Experts of a small language model.
Experts: 96 SwiGLU neurons an expert, 8 picks a token.
Below are experts of layer 8 (counted from 0) of a mixture-of-experts language model. Rows are named router (the router's row for the expert), down (a neuron's output weights, with its number) and show model dimensions 160-239. Each number is 500 + 40 x the weight over its row's rms, rounded and kept within 0 to 999. Numbers have three digits each.
Before each expert's rows: a language model's description of what the expert responds to. This comes from a sample of Wikipedia text that the model never trained on.

# expert 20
Description: Common pronouns, determiners and quantity words after the or his, such as first, it, that, rest, him, another.
router:480490547476516510463561457548556458474533538530529503553488549512506496538503512551503545474480487515552500544490485473461427491504495474556437456476433503568510510515527520481466529548490505544469511395541483510559520462443533512487425503
down0:481519469464537497523537481546484528514521572516482534463564513497522540468492485472567463537469502409443574519553504545506600491528485455499522506461483524492519520573462452497526490541453481487475416556499490509445540473544513458451547384
down1:496510440522543509495492498483476546481452526472533565508523582487477564537545570392510461490462477502473470556451550539477453494493549519449464410526507479514581465499514543518475475415520445471474527466473523470511505519478550585542535480
down2:513568446515557512485454479519500523514507555516493497395509531439524441509528519477527509477505486531460506509560513550479476451500502501488389467539510527482569528487420491499522419558488506484423498489420405530459527517526478488499527511
down3:468520591488516531486479641518526463482525543487563495528473493463476488491462605443451522476490461489540547539565434518429455512511498473551484534470520559536481560473455468496530528534461504493533487493512499447508575509486508492500494499

# expert 4
Description: Middle and final pieces of proper names, plus whole common first names and place words in sports tables, such as Di-an-i, Que-be-c, John, River.
router:532500535520503452466515574497477517586502489507419456410503498519425487497534552412543496481503545462534515489603502506484497464461498495447492590586547520522536500596490519516494463464552523495491493495364480481523490531510424539551445421
down0:523547497482496515514516473479507460533477525478495542518487466510510546529507443486490509479525526518475566485401500503512508535501432457504550405406434546555527459470508530405436485526537491506492494435445486534498494397448528544501482526
down1:489549475585486532529497530513543488479524467571507553500436533533588556472496421531524496519503469537486599467441515553469480459498429566514535458517487514453513460502539558505560478494471471524526515566527539543502532495512487484538433507
down2:459477513503423540464502493471461507554513546488464547537498464514490479472532438453578577511443556512565513476479508475541467533512503464522543467433529479471446458514463502398468573484386512504536537439500473509487503443530512577470556501
down3:500606500507503491554522503461529487515504582607471498469501490522491453551481452514513473486532548483543495498492580506420611543488470527557431520503509510450520531461595576556472487512482510538511442523463519478461502471429496495515542492

# expert 11
Description: Pieces of personal names and non-English words, especially first-name starts and Spanish or French spellings, such as Lu, Ja, Pa-s-cal.
router:498510528430517477539421531387563527526515444592418510450486516487564485535529498462482430483523550542452479419497535505532513447459481453449533521455513518513500466502497489468544409453472444489481480469449454511495531521447447486503489518
down0:500454441490522585491550482523527495518517539444522523495450550472472443531525565513528502489581475507553441560524406542432497538516441488410423495490502486525588448525476471519477492520417475444485553542457557400539537474472511528579467483
down1:542418526522460523519558489514504556472501512514497526470536533483408491541410425481466523456441525472541460551434493551535520500532480527547443511474508522477536501493478499474518475548444562527418544476510481489497563503515458500449520513
down2:549499538501520520465481552505501439530492439454500525537508502512472457588494498546468533492471341484549513538512581523514491498476548478492541480554508536531492479486509526511506505475496529526510543522576509421576454502518464513494496533
down3:537512480592484477468479537540546458487486428494503492537525483469495469476528516430493548570529460529538475453555486531587545519570561475471490446551433468450425533483525575521527519505479483475508517460520498404502473487457464535472430456

# expert 9
Description: First names such as John, William, Robert and surname pieces like "Mc-n", "-son", "-ton"; also "%" in census figures.
router:506593477469514464489492493429457474526503565539438474490563497547503550548542409443515510530483489526494483505498579497524451580471504533494438486466506498504495490521538488475441468480554530513486481477429518497463518543504466542453535450
down0:515532550502449504489491453447521491478494535547564497442577512504425512498469512457447565500469491469502484562428516504441544562522463497626482490541440486468546518574526474474545518458482635577528514473498504422545518515501460518486511506
down1:479544515482473518520461524498505480503506522499451465506558505473564472475492474507542603499434570566543468450521419464487545534500461534508484552459493475450452523496456477522568552548495538598505459497474501429476532451500527544527399480
down2:551500489490472562489527441485500459454508486500563481471541563530506516572557432491473532467548491549506461525517544524477526477562587516511440469477447491509548475436513584564525494541546559432482533532432520496524478506407551564473469440
down3:550513561538488476507485558480486540580467569439451511527494521558511496478516549458502436495473517549600453546513527510453491524510571503491454497511514481508491494583434543497577535426528563465581482540565531479445493599415550525503453489

# expert 18
Description: Word-initial pieces such as "par" in parking, parliament, park, and pro, bi, Mc, Mar, plus minus signs and pipes in score tables.
router:520530463548529476451472556407450508537484486479514504493565470499536485473526441484456610542534420457509490507482448587508520496490497499527522455555557519430531498526544510459597576481541468447578476476526486483531426569518444423447490561
down0:479561465479545526470482551448518491587582495472438461584512563524494536503501519528563568526569580578472481507525500573517523500479450486555491531490516471520454435481462470542497541523571549506468408466475503463500478563513536493548466507
down1:505500513500419454540516520467594367478471510542414487489519514446488518513463450533493525489536492522421511482460438541498527490515534510472520591462483452437528486530455588499544404497443507554521522484509457544471513479481524502523498511
down2:503485505548520523500491457487500492521453480461515500488521535501524528504480451459511560549395544531546430541437581433468461381452571484539542495559445511531463441458448412479454511425498540514528440489488514528549497483467469472522499436
down3:508522493486489454482525519393477568480491481524489501445478497486466431494466535585481511562531460550501500398506524486472473502517467503502462490531459501536485504448452508522467508538393543557484484451543544503390482547523522429485499504

# expert 25
Description: Second syllables of names after an initial capital or syllable, and common first names, such as K-ach-cchhi, Ch-ine-se, Mi-am-i, John, George.
router:484505499544491450518524482497462495509553544548521541533478535537505493494519504499545537491504476485510499441484543544512494516416478551500550463513517487483463502534516517498533465415520521567521529527526482485471492523451420598456518503
down0:500473512578438496490525473519541463477507498541437380454504395528428526477522492474465498533575494542478503470449420556546491515553457513490535495532449502516446457464474435492584524523518513558544481499570477485563570461426527419479485517
down1:482563517429537486451446539514591463558489489525568424447543557488569548474476465462473482428561449496551531502556526495460451520529499463486462463507556470495521518518514499493491548532509521546497526514493524512528487438529536505478427555
down2:565539560495509504590447444456495430544460455451479453505467530431533546527563448508498550535543520452509571503517610525520474529473515532498492435545473572579471470542556557550560512469459393511446484504552502493562509561484542481522472509
down3:478447517410473529491465489460517500559514489517523505524493500456519546490502528468414424478536533456411514494510489472483403504479508492505489466474412503580497454582585464472454546559470472496474553483501469583459451560453465583509491486

# expert 2
Description: Middle or end pieces of abstract nouns and adjectives in political and institutional prose, such as ent in entity, iv in universal, ization.
router:471483459539512507473512483539472557509515535574484517490424572486385519478437549583408563485513533559534474536497435445504474529539538521494464440602519478544524521458544468487418533541490513576512532495451478514505471494471555541477438524
down0:500504510490502509441518554448529451499571541423544494583479475493531560491508599534595482497527498474515531505467488479531543409461550485495532493487498504518568549472494486466543536533582424478504530460498491463502480525475496581482523413
down1:461474567552462499477501464555482506473518557542460533518538472522458507481505441459534507509560488528462477603542475512505507450475500470472482489484477485486455524534502539435468513534474535583528485557451573468628525530544547467477505520
down2:446540498528504481566473485493530524464505437539439501545459468513460533487504471556482504456431496530526501548510532545498489563598530433579547429474479540485452510510498519554521569484555515467497479501464493550465560568539512408487597459
down3:506500537420493538463473533471583475555533465569528614459559561507490507488490512546450440482489521479505516500586553484489535547500556461517501578436487543545399595555534476445519468570511472570566560509488509475455512473511454522558512530

# expert 13
Description: Pipes, percent signs and row labels such as Turnout in election result tables, plus the, or, not in demographic and political prose.
router:521514493529563522506456514514516487503458549523502506537518548541468489532489484508510443479569444504547503504482471458568488493452553551469486536460511502433447473414476503527472470490492488532514421512482487496495507519547530475458477541
down0:461541489452507522529516539524411367523494489446474540493534501502450562525467511509513439473510460565545502488517519513521495495462463516500507494520533541534479492511536477423488513488463517439488497534523473493460525496466517518505534508
down1:429553503527439471524560517501521527534549524491535522541516473465519525601559524480492451450486527529504509523525502590497506525508508526433517505526499450529590507464477494462506466501533536499500467575527448485465531526477514488492508473
down2:521495508445527467472515479531455516500483533448453482483544442501472475483465556535416488528491390503512481492498572539466521514454520450488519529507488545487495432468536511532533506561574522465549392514510524507489518503548522495474539512
down3:491520539540484474539521523559569544582549425470531528508506461452509452514479503537452469540507472497464564500465547509485483468508483488499487520533529504494480531537541506481459467515479494512535432491526442546519575520472440529504568430

# expert 28
Description: The prefix en in enough, ensured, enrolled, verb stems like work, show, played, kill, and score ranges in sports or election texts.
router:611479450519482512545531494479543443492448521490498448554532478453516517524519478508442511503493455494539543541465563497507479512517476505463557555444454489510467474501492578515489472496542488473508482520543468478502478460537462462490477461
down0:547483548526514504473523525518453533541481508499463550462517501551432504462470487519529464510558547427492503566528481516504559505512582492580557491591426477494484543433493482515572523487455539522488572516450464513479522510436470603455479494
down1:494494512467470519563549478475511527526484448435483453574458504531462490557480481514548471468458552492521458493470467455463536490488450476480501445493468543540539514460558419488465491540510417574469558539533510534463515508519483529446501467
down2:499439437448462607539532489492566502583506537512506489532444511571476577553511473516519568499398463506527520541487488452458438512584552511481474546436504458586437500455505570542541492460511523504517466504541474460483475520484495511518464494
down3:481542500474497491498502487457506495459515480432460435479559475461584559516559481421512495570489490541545504466518500437499423459466485461511500479569476530577548464491474555600479504544513502549456476501524511450537486547558500499448525497

# expert 0
Description: Commas, pipes, hyphens and year pieces in references and species lists, as in "(Warren, 1897)", "Townsend, 1915", "with", "against".
router:402452518508591506565440541607494462487506531549527492485594505486547493498461532499501440554506482489456535462505524431449544480529459524467468556416549468485452521483501524556510461502474468528443491546471566510432520580498543427477554456
down0:493487498406528474535532490472497474555527440497420512485442474495460477492485469540545460455506530490446495457450495509544477516492492520433498436477551550473495604440520544542547516440492520513476496436456522499505460512511391496485500488
down1:492492547474421460482570541482549533501480489453433450488479479555423500511517363504537505559455454544472473509463601499477543468483495467551511461544468513420480570572464441457536471524510480498548532467495435532556531495496523510508455434
down2:536445487536514555504508468560539482447507510537489399525568485484578465446494492460504538549445462494545544521514442506493508515451447475490500511454446452499514517441519464480413506551554454550507463511483516490560527550587603495482537471
down3:550420552514533548505529473482534532537560496482517510514504500554533484537437527568548498491513507487542518543508461488442502535492448585449541514486469515466485531466506545514458513548540499485466491502506507473517467500473545531544503505

# expert 7
Description: Single capital letters, digits in years and scores, Roman numerals and pieces of German or Dutch names, such as 14-07, Ch-or-äle, X, II.
router:427513510488527452540478508442515479500547475532466496513474540436551496549503561485567499489477596569494490498471549539463513451428498459501506565462495510493507536452468461476505437524525490511481526479434520537468474450451531514566473523
down0:514485564451456499506586422450457508515496520446524462493518483545454523501443462501445542574441524474470503532576425463566548531462456564540478523524501449522479480552536548451509480507537433481430443517467476506549501487493522479483456483
down1:547490570468446501509477478461491511507501512434490495444511403521500473552481451512452533528469502475595475478505495478506538485561510542458488491470475468477437452519428505480526501582508424437412419512530514502492434523536598470475491552
down2:469499470503549498446420440512547511508563540524514543506488504453506489531466455445466514465421521485527519479510503503525479486504526518511471447556553545479586511502475507545503568435445587503445458447525523511505491516530496476478440492
down3:525466442551547422515488545526470511502507476517557471547479477502455428452519465574525584506490436497578538507492493472509493489538424536515474567459486485496540539518461432494490561525585531493475512523513487560525491509485513533390481501

# expert 23
Description: Auxiliaries and prepositions following verbs or subjects in narrative prose, such as was, had, for, after, plus verb endings like never, deny.
router:550417511502485544506535441589515536496556536461537393468503392527501494505442521514477507518495491518504559465453602484428489465527489480496487500455469522499476490466493496540471526491458452428511501492536497454455489561510480468539525484
down0:550549613505480610576511529485574473512462525541555489515506458471508502498508519471430470500519505520503549454483479459490540446477464524566557552500454502534596543539493528495537536491496563471471474486499454501487507480523522504500489492
down1:454493432495515543472530516501482477533541574548492510501521480453516511498515472511521486493437529455509511461462455544399502502453512545501420549407424458517428533451530460476445504586486456555536562486566518458545435531583492493498463432
down2:546483510487547475513479506417551509544476561502440469527476456488463531438525580468540492528502411509431534584495507472479487534572538501572446493477536454463571482490377524497516500513493502496516461480540523512445448479512496451567522462
down3:523442536520616520518538551534524472443464574524496495520496475551562404514515493463489517504524567495540552449480560487536451514478504554541469511589519525477494490464510459523579545495434512511426540560459453546527436528444447542469520520

# expert 27
Description: Infobox fields and coordinate symbols, such as "Coord-in-ates", "N" after seconds, ′, °, km, Total, Location, Born.
router:479480470491463514517572540495477512454485553517530541461507478538420470545526550506515449486513476507510465475520477403518465494557434494491459492580452438482545461486510499519550480489516524585471501523580480517554521477481615464476544547
down0:465600490500483475458509556448535513631556521529553471494501544534469464492477488510472534507518513544525505483533542418484502422495561514509482493488508492459482500460412536526411429530460484443452470542530497468520423536476492456498501441
down1:528499477424506475558536523558476520486466492517556511495472530507509540533451561532573435496522472523533476592532495462464472453469470554494442440514519484487562502397509493588540514399572475559476460525456493559474502535506509517499545584
down2:474504440528530509552525482507518536515494480502471427456520505538498459552504526484478529499549485494549533508489525519444467443543440539547494496502537510461520453525456531518489447484481483548442473442485581551523477573485504443615467470
down3:500544509462494427530535471470515564488508466559528506518523470517508523493483533487480503479537551519517452501545444401471425431514477479529529443528505478498479491413482426483487519496522530495453553467507466541536437515502478507509493577

# expert 12
Description: The word "in"/"In" and other prepositions or prefix starts such as on, out, ex, dis, con, inter, during.
router:485512482529465491492472540442517479571428466494544436581453479396545529433525472546494490511537471432539551519514607481512470473477542512487550504497488536549490566520466575473410516513536518450500528453599512495471502537436494400460517443
down0:420473517524455508457503474504482485476555539490490563517593515516558583504566479461520488496542490487528515576536474458525507512502480463530475500354457520446539486507447470458509477518513452489526529445412458513534482469491462468536467538
down1:535511433482473489437520513596544573548502475584519485559514526463470437513426511474540512568490507540534553498543531489520548524462498501609511515593487478513506496484462544493420443552480537477487593495487476568536469476509460495451465501
down2:505502510485568463514535499560515457520589500513509568578444530395469505484444565546447551521470544467497525531533496507508567461544507547482514467606456504494466483505486453508414518499485519518470574416450467488517541502503418566534529539
down3:504515499461529491548554517447525565477503508512507493501529464471487522537494499526459461574548501490468467510492457513526542521535506467499554445479531532482500532545522519496441552491573494439494480561483436456507481554539480445475491577

# expert 15
Description: Inner pieces of longer words such as "Mo-der-n", "U-ru-guayan", "encourage-ment", plus adjectives like British, national, military.
router:477515522453514487533395527556432461505533518491482477515507463484550533503455541526498501432495485481558478501578449452498504549424564528552542471542529460432509487535540478450501514451510436564520512451430479497513493539510471606532461476
down0:528444445475586574472527531503518435516456456469440538523503556536507490553514541436470510542535497559536470494427465475461468514484481384536502452410555493444570501497506515517492482484467481538435530584487467441514487478465506443475545505
down1:447541537501509443460478443555525450492501523452509441431490506487521468489462519545445483543491493462452566478414445562460473473514579448511658559428546424454549452521466467519520510525530550407482484530532523533479469588499519480510545412
down2:542473524529513568509456488407578492579496535472525517493478462491516551542496494505485497506477450507450476540480491541531536522427523480529519515476505442480575510479536477558581550457605471501520499451502595448472483465512476467456480515
down3:504484500487514495540501511582572495559486534491481510502484481535672483532513455459547455617560513539454545472547525440456501522472473524464472525433520513489541516416529540505493497563532521553457461506459441497561438563551505545499527520

# expert 30
Description: Word-initial or inner pieces in Spanish, Italian, French and other foreign names and places, such as "Th", "To-bago", "An-to-ine".
router:449459568470507529547439512472528470495489453491386534469502438436503550492479480507509442474495579487478469513465533512515517489525474474535499488431467522464452460536511503501543481440479472476577485456468471544429469534466462500513567544
down0:477491554518522448441484435580569472453524465409425507509579534461450523451523516504525493416569403475535465500534507536541492453529544444465463510465494498470452489455448426534489440492431455568516493566491556458486507523492438539482531620
down1:472520514537479518517457450488498447476463453490443454494458525505544487484549451480564451491513460495496524452481462524509444515501492449565592561535497534528477512522458513488485501446508524411557436482535524515412462488533556517537484472
down2:447523479496531487498473440487513435484486528519508599482496511520538469478439513562509504467481478472529470456529481455498550537569523470520501503487553499517625556436488465479543508512487482543547500485488505526508459501553551596474485465
down3:427477478443483573521461437483466493502432473497418490506484467437494498490509489496466504476540502550559550490543458488515497526559515453526528465504493461546515431461437471477472452521512525485527459468537492561493477463535543514518561523

# expert 29
Description: Pipes, dashes and heading marks in wiki tables and chart listings, especially the pipe after chart names like Billboard, plus section markers.
router:448628493527561605463507554582477494493456482549521498447590510489486501473561443492558443480475463455519477478542433515553452489487491463460512445447512492473513525472457528558548496434554609499485503509516517540508485572524433467467555467
down0:540480538513522565491479526523458547544477488598480550523500473452533567538546518513452450495520571478513529457537446595574488513510486431463527492420485485516520419507480491568513499527487438543498526508478501507528415508526557553482500498
down1:499504436443571495423509566521452530509546536508503486515550559443528457466480485473510516450435490489482540530463590451468462479542543549461517460524480419480565493470479467508531484488522539493539404450451539546530539499540518522473494426
down2:490482489537519430440512536486529501502547524514502508630509487506435458465554471577446540520509481533428459454506457449491485524502442471472500425501465497434520506515478445521503563527490500568627485468593466455485514535543542503448489434
down3:560487469521534444506520503548477476546476518500550464537562529496492529520469442507476477544484500516482476514507538491458509499437502464423497543539443558427539488562617412455523465511481551502541472420498442574538519510545508558550508539

# expert 16
Description: Commas, periods, closing parentheses and clause-linking words right after a noun, such as which, including, when, that, became.
router:490501458508504521482471490649463506505570486543491496465488512549537540497451463444490497568505506442480512567524542446425543516446498499507515487414536440535470538539484496512439487534506551516492506540426531498490481486597559532508483435
down0:497544433570517534474474518512502524504483537533483482518537593455580564476514497526590488456518518486491563468508523574489562480520544460510505531457535505531576541500482467527513490467533497541508491578462476496473486481491524552511488464
down1:555509499462462446520476471462544539498570474500482427522464474497443396540481507520473528502550468545483477576444528492477462430504479490445520526542486577524477485522491552441468542523516551468463528511493490441547518479476520423542474474
down2:500523561439423489538612478489526496494514462479501580438586542543517503455548459509533520518562680483520446457507492479455538520528494534517563509539465442492510486480487534539480462461485535531496494472450444547556517449513549497453453443
down3:472511516477572490491489485510454495478552458492534513573492486494436484517510512560493492494501493512508499465461503473501487447501555525505494387520517486516551523509503541542509523469551531457504513489503534480476485528465484499548472432

# expert 6
Description: Sports words and table cells in club statistics and season reports, such as League, Cup, Championship, match, plus paragraph breaks.
router:545521487363444564468498546454450507499513519498465568515444441445421480458584473562437515468505532547529470523499450502512491503510467466533546477464511435464530488503519506495479529487516473539539486543494498467525489480531476486539437521
down0:594493470485531514507410486511510570531536476474530533545481518520456410525504474454505426476516469469450498535503500555493532500486573533528541518543517493429467500551535514575444506511442490482476472536505542456440450535461426439536520504
down1:503533523519520411517516525483584457545531457547491528452525496560470494524532510495466489518488453493502508571478510504524524510472474520482455535531493533493521492524414511522556554488437493465516445511503461502452534551531466467530551457
down2:498444504500450493437539410534448485459486447556480514508512493427475542459511471573497492520602550459484565553483436529445464516512531431544540526478393432446532461483541461553484455499508520495531457466462503504462464540439608483511464484
down3:549477538472494485497510482478484528508498556491504543578473454469522517519533477475534548518479486493513479439434503531557454515532498541509455549488508521529509515506450509565460526487455464532479527514428487487584519530489545493496457499

# expert 3
Description: Newline after "= Title =" headings and biography-opening tokens such as "born", birth dates and "Personal", plus scattered mid-word pieces.
router:539509533478424465465560426492585447511464493466564493529462467494501449420511497475472524517492503505477507550543533474575463486476511486526484471541507513507494534485417512443484456481439465511510598545556525530484497455507491403450487477
down0:529436468500485522437470446454460593512511410490462606513488518480552534522446490542550453514570526536543437498485518520500540519550519432573524469464463546513531465534467587446518439448473538388522560477467481521495501521489485545474454542
down1:531485551547533465457467568512499500493593530507482460551507453494528501535512573531476538425520434537495527519519516450500497513440438434478541477540475469474497526467503516554474459533578474497435473458522473565478460542539513457489497560
down2:434509457475522503567516479559467526530479469454472488509523498543521568495494505545469500483576492433539569499488487474534540457535474522498473576504467545480472509538519517423484478520547497474504527518520454477520504458517487420562463499
down3:531486468500504573563538558509522516459545507487501464469506500547436495552539460531464553553501582504496487502520581481516518500607466469510521476477533496552523448533474520508472518543432536439591493447483471469539493541521511475507432456

# expert 8
Description: Digits, parentheses, decimal points, pipes and line breaks inside tables, coordinates, dates and ISBN lines, such as (aged, 80.975, I-S-BN.
router:544481442491472511438540532432528511434463519509556521481547592510514489505492481481558479516522412473487542477536538504481459562542511496455515473429501515473500491438478533461541488513469494446503471459584469495511463512526547419472515559
down0:450521480525542431473474540545480494533484446496487542458457481459519463503507510518467507516460431498450510526547478560549486455491516486479486537503570442524544495449449504522541478501505519454509416468483524543519449584521564545517522462
down1:485536492458543449498540493421464547496433569489465505502523522513469471491536436473541468527557525510472460505478498552503545451451500498407513497453471523434506431583518475452542580525480473541502520547509419463477482422497436478489447575
down2:425480522508490506553410469554505614507502546445567543513536457527590545501507496486554486466457533452538460492527512506507515501499464506504505467434508526565485452471467509583480558493521475542511515550484419538504492412425464496610429493
down3:420543456510517446539521490541448500552453533499598470468516577504483544490517585532487498501527526538525544518523507491500545534436536531534538561444500483601463574487451563465531538522523424536530457521528493523577508408506460485510476534

# expert 1
Description: Short opening pieces of split words, often a consonant or syllable after a space, such as c-or-ridors, Cor-ps, h, di, mo.
router:501542521461453478529582541464531536412539490435538551415432517515548495524507465514487478456471496516525512472478520515563461505543515494524505496621497474540496514461472524503519544465427567447493508492569460522475488454464509527488567473
down0:464507555478468532549580512501492582567514521489441477438496472586548532534472487421521495494400537507472495482476495539551497394456494516516498602446443551449515493519549574478480499491482495487515488449469441553418512505529475461540502488
down1:555507540497481498418512445472502565507498461463520498522472509511475528493552486480474501494536483461466538472524506552469564491492455521540514524513454449469508475468460489526483563504479502523453461411475483569538475437492435468520495511
down2:465487532531491444533492457500465512505544528449476572503491483536540484493573510498574525465466497488502482513460441481470536558481515496539535580531517457488521457455500562504528479498518465465574454540542494480444456504472464490484464529
down3:527496535493432542504575540469530543562551521457483552513479474525442527502465533476520526489581479522415510508462470481462496492517478388482522481486511526458475483555560507434557504572521503463464465522493564526539488456477522479485468523

# expert 10
Description: Vowel-heavy syllables inside transliterated Asian, Arabic and African names, such as Ala-ba-ma, O-ba-ma, Ja, ko, Vas-ant-hi.
router:413524541521489534552533525463433520483506477472515556500542428520469518439445477500495505453539509513515431447484468582540497513484499493473549467530537517510485476515407472446505491452520534465515497494466497472547553503493465538464472505
down0:516524498534440572516516451469513551457528534502511541519508492503455420496536454485520510539455527466520456524498525506470463472520525556539572514486436536518469482455538496495456411491497524469453542492510535541562552524483520487508514508
down1:576567497523448462509537511524454550513492544462503611532467557424509484525539517469504558537465612447526446517513526480488458465421517479474485506453454514503502530518486576500423485497555452498480468480478453480493509544494562506569540483
down2:488464453513462526482472504500469470537545467502507509458406422563493547500491499529490508559477612501476509440508496465497459545464511513448493506467557484499535586447494450477539536504489473563527540481431557438553534483602439484400514504
down3:492466570540454519443547538540544552435523495478546463502448510527454388505456545438488469500487504508573497528526504510492455519588442515522471510533476456531548596555539515486484484512466526486474508519535544567597478521484548502435530514

# expert 5
Description: Opening or second fragments of verbs and adjectives split into pieces, often after was or to, such as vi-ol-ent, un-ite, re.
router:522478509480511515457511427460464497517528544453602406481495445546494506544445542550508507454487510519459566507498537537485466487507492520498606492566528507463465462482475528556494520579523492423438519471518444505479498499535483477478515526
down0:430546486541531495497517511464532563525485457433465474507551462540452489428487469546528498438472504506535485507479549454482559519502526473442474441518550494444515541453503562501511500545553496521491521561500470472452497520448433492492421542
down1:450500446560447522526510587429509470484396468533527481549485491465570515553567446452557564449527476509460522488492499484499477507492441502509534543465540439502493506550488561505484490471468488545461449540477403508500489529530462467488453467
down2:465473444532441544481551489553541464448557546478482505495488501509444486504445428508494485546479511477515422447448546502440434578440496496503501514461450530535552554485478520575497540506434485514485588481484546406536523480509502571571421525
down3:546505473519490489538512443488541542455542501482464499416526538488478524529540442498493568538522421506515507518468514487482514486580502531496473507571496481502534450460516452452438483502497415455541500460468537499532441448476476458485515502

# expert 17
Description: Articles, prepositions and punctuation before a new phrase, such as the, its, during, plus colons and breaks after review or ratings headers.
router:531512452501561528541576433537495456550442480484477519550501482438523507504491422543470476559533506479553565518506553520473552476534482484555466465400505508543491525461499499565440477551479516442506449505566430464538480438526584483469512552
down0:550522434444526526477471558513436536479530511536486390481509502513566574476490525484484584452543460520534528523513510455488492511498529458494571525493523479495540506479514536459518539482507525565469564527486465549536511500516495528510549559
down1:488476468561459500498534495444489470537556439540523486533556476451493513540479455493493494506506471486464532523457551531528471461500448432557494536474537523482507432532482578514509498497479551461551460575498534496522489558468522487532573483
down2:423519507472524498468471483434506455447479453509516574505475507542480543514576517514586524486503543550477529444491508515486513416458471607539480521514504486530483429517513534536506587473558539514524504497463478523404470510516457512441491498
down3:502465494444464517434544524445450527480482503495467467461553488603566480503438514475579520569496527462502549517517559497510478566525459551468479512430461567405482508525457525478527487440451476536489526512493510476499502562483530413539500442

# expert 22
Description: Closing = of article titles, table pipes, and common function words like was, a, became, been in biographical sentences.
router:523446508465455498464506460563523470491507541534529488476470545537501469519466491496486544506540489520488402579540522440486521541517479503492434485494477455560456450475542475415451565564433486593437509515456556488499505456554525507462567590
down0:523460445517494549429449476526564522549483538484476512502467505499498507414540562526491563491495535468453487441482463512474544501516569526493489487450416390491501420483477602521501520473508446515493538498557511538450547539522482512507535502
down1:506461504489526490442480478528546399468464500426493454490482523477424514478498461486487613545490506481535458525526501452438536463474511455495554538578474550553513488477457476473546488440452470499552556413469488521504542497561550506494486449
down2:486487500515500484551514427478513486505472469455561496441424475487533388480489543494432483471428477492527416480491431450498542561573425470469486534518576500471465560523483518513535538510492534406508476482568447513536499522563504475497465529
down3:574469432491589476465479552524456462463521489535485510533589538564532458483467495470512468502537481533512513583500568473492558523494477525516520534468499536507475463478462506479420476534487447630435429536518459604477507540456551531477504498

# expert 26
Description: Fragments of Latin taxonomic names and chemical or technical codes in species infoboxes, such as Squa-ma-ta, Po-ly-phaga, Subclass, CAS.
router:536522505494493408497502504507450495564480471475471529522543561561584470486525574444451569441509505564554475456494421490500488496534520475483455443671501548484580518580506484512520512504463482500450430531423517516547487540449573490597430486
down0:471476447493519477430492574451459526438502534562529405592512462529528505484611531470498481495530442571517559490521543524495472511489571455537502444529469418477544485495508607550536576536546483464491560478492522465406425513478484530491490450
down1:507469453470519520527546463527495503560492489469463500571445499500484538587515515514534511526510478488534531560494516506493494479496536566538515553527526547581442482491503455450522531482442489510523514487494467537466563505571476537501512545
down2:529467521492521461459459571479497524468506524527485581463468416500518551487540471450520486520460492503480438515505454441528461546567522412552537546480513483497544499450534462520502480532502436456559468522537416509476457453477472493485455560
down3:536490530474516468415520555496446499491454523581437494543489425509591450510483442457525491585453544510430531535511527557532506507508538529487502618591612492429502507483505549532529488516462602559468467451522536519465583558567510497546480474

# expert 21
Description: List dashes and headings in film, song and album credits and reviews, such as "- Producer:", "==Crew==", song, episode.
router:433442566529506546549521530419548530501513504593502463452511532522548492552533446459562469516522521490481535473446502483494481518480525492453486484464528515490456431549462480500530527523479519457471455531512464499464562565486477555498524542
down0:434483515495528497525496499548547518555433530557526433514528507487647501495529557568432480519538545479533574454482417442520454503524519493443541493457522416538497584525524428534465544508554478389528466528569424552502506448527524509506585500
down1:483491492570495435463447521489544485544528497497477538548497480556505424474498522500500568514555464512564508496476444474559457476463481513499457583426461438477477482481511533509466602509556467440445502478554514478516466500539554473558427554
down2:513540488475448504474504440581527534466487489607419477479510534496510475394558554447506468538553532498487526545485517543468577522466480501481516507552483469512501449507527552537596432498543554551456407514494516591505528502502443453539488481
down3:517486474479457567466509475550462507428538495476573508527470486480557540447525506504492500511550581443497458549454487454507431408480566439479493453482474484484465417532508470556487501473518528533537516449474448513470433466479531564484534484

# expert 24
Description: Numbers, scores and separators in sports results and records tables, such as "2–1", "100 m butterfly", times, "–0".
router:558514468542560503535450496479455495505466483512432548426571544465514517488571470521524494497485527481457539536440393514512501537512474453514529521465500505451487486435473503513567493519522435485569436513529517492500491562516416445453464516
down0:574524536471474500451471568517525475484479536528487494462479411489467533478462511496467517451468524462467474541510542523513558482487468476504513538466520561491462562516543533607421545466518575473528493494502537392475529574455511527496495500
down1:486455524537515475522496458470544456457467533480558539416501493562536533462476492493451540447540536495533478563576468533520480520491452489488561429499499493459440526482534470429474510481510538496470520432458475455489520505482506503565479467
down2:471565476443436532483486435507569462490555452457569506432482502461460469471561516462509520504464530549523573496485530495510551471439507525524509413497582511525491519406501479490526482520501487485480506493436467469563562547564504532436492534
down3:491457598447519503534465545484463475495577494470484568448593462427539538471456489537483547547519538431495469498480437491463541542445456459495419539460575481491470523552489447514516500475479501566564494522535582554560531468459561523508440476

# expert 14
Description: Final pieces completing nouns in biographies and infobox lists, such as footballer, science, Philosophy, plus words like University and Party.
router:417548520474521470484460502478454471489550481523553509516520534540350510466525512517597519463488469475513472509476424439439478514447505528525518469565513448476499510482454479460544525509484526634575561529420496506543419437527526596509433518
down0:567527474465527504460449513553533462503471578504515443524518452513586527528542506448519507564488543516507499460497504511529438539525417489534431545422425530484469445535499455494449441514433404492460509501455504468535540538492530532512511536
down1:477522567427470507448529567514407450493536490503527524502513476532537409453501507472514522571537487486534421487528432453556464494516477498534480510496454487467509514523451487499526519476593514520538556479487460502419494471529524491445508539
down2:533443480499531523503417492542576450501499502526532560504523494462587524586553461521472501534513623453484536495478470490551515450469444475504455528428479535480542542507497524516523532493484519518517482490520547533508544483541488535521549502
down3:547465524495499513483543496412502513495435464535509514497475481450453474533505448496475530483526507506505418473472445497516525530498518521478441513494485563544426449436504497492440525514511503465458526431508594567471469547495534474516540517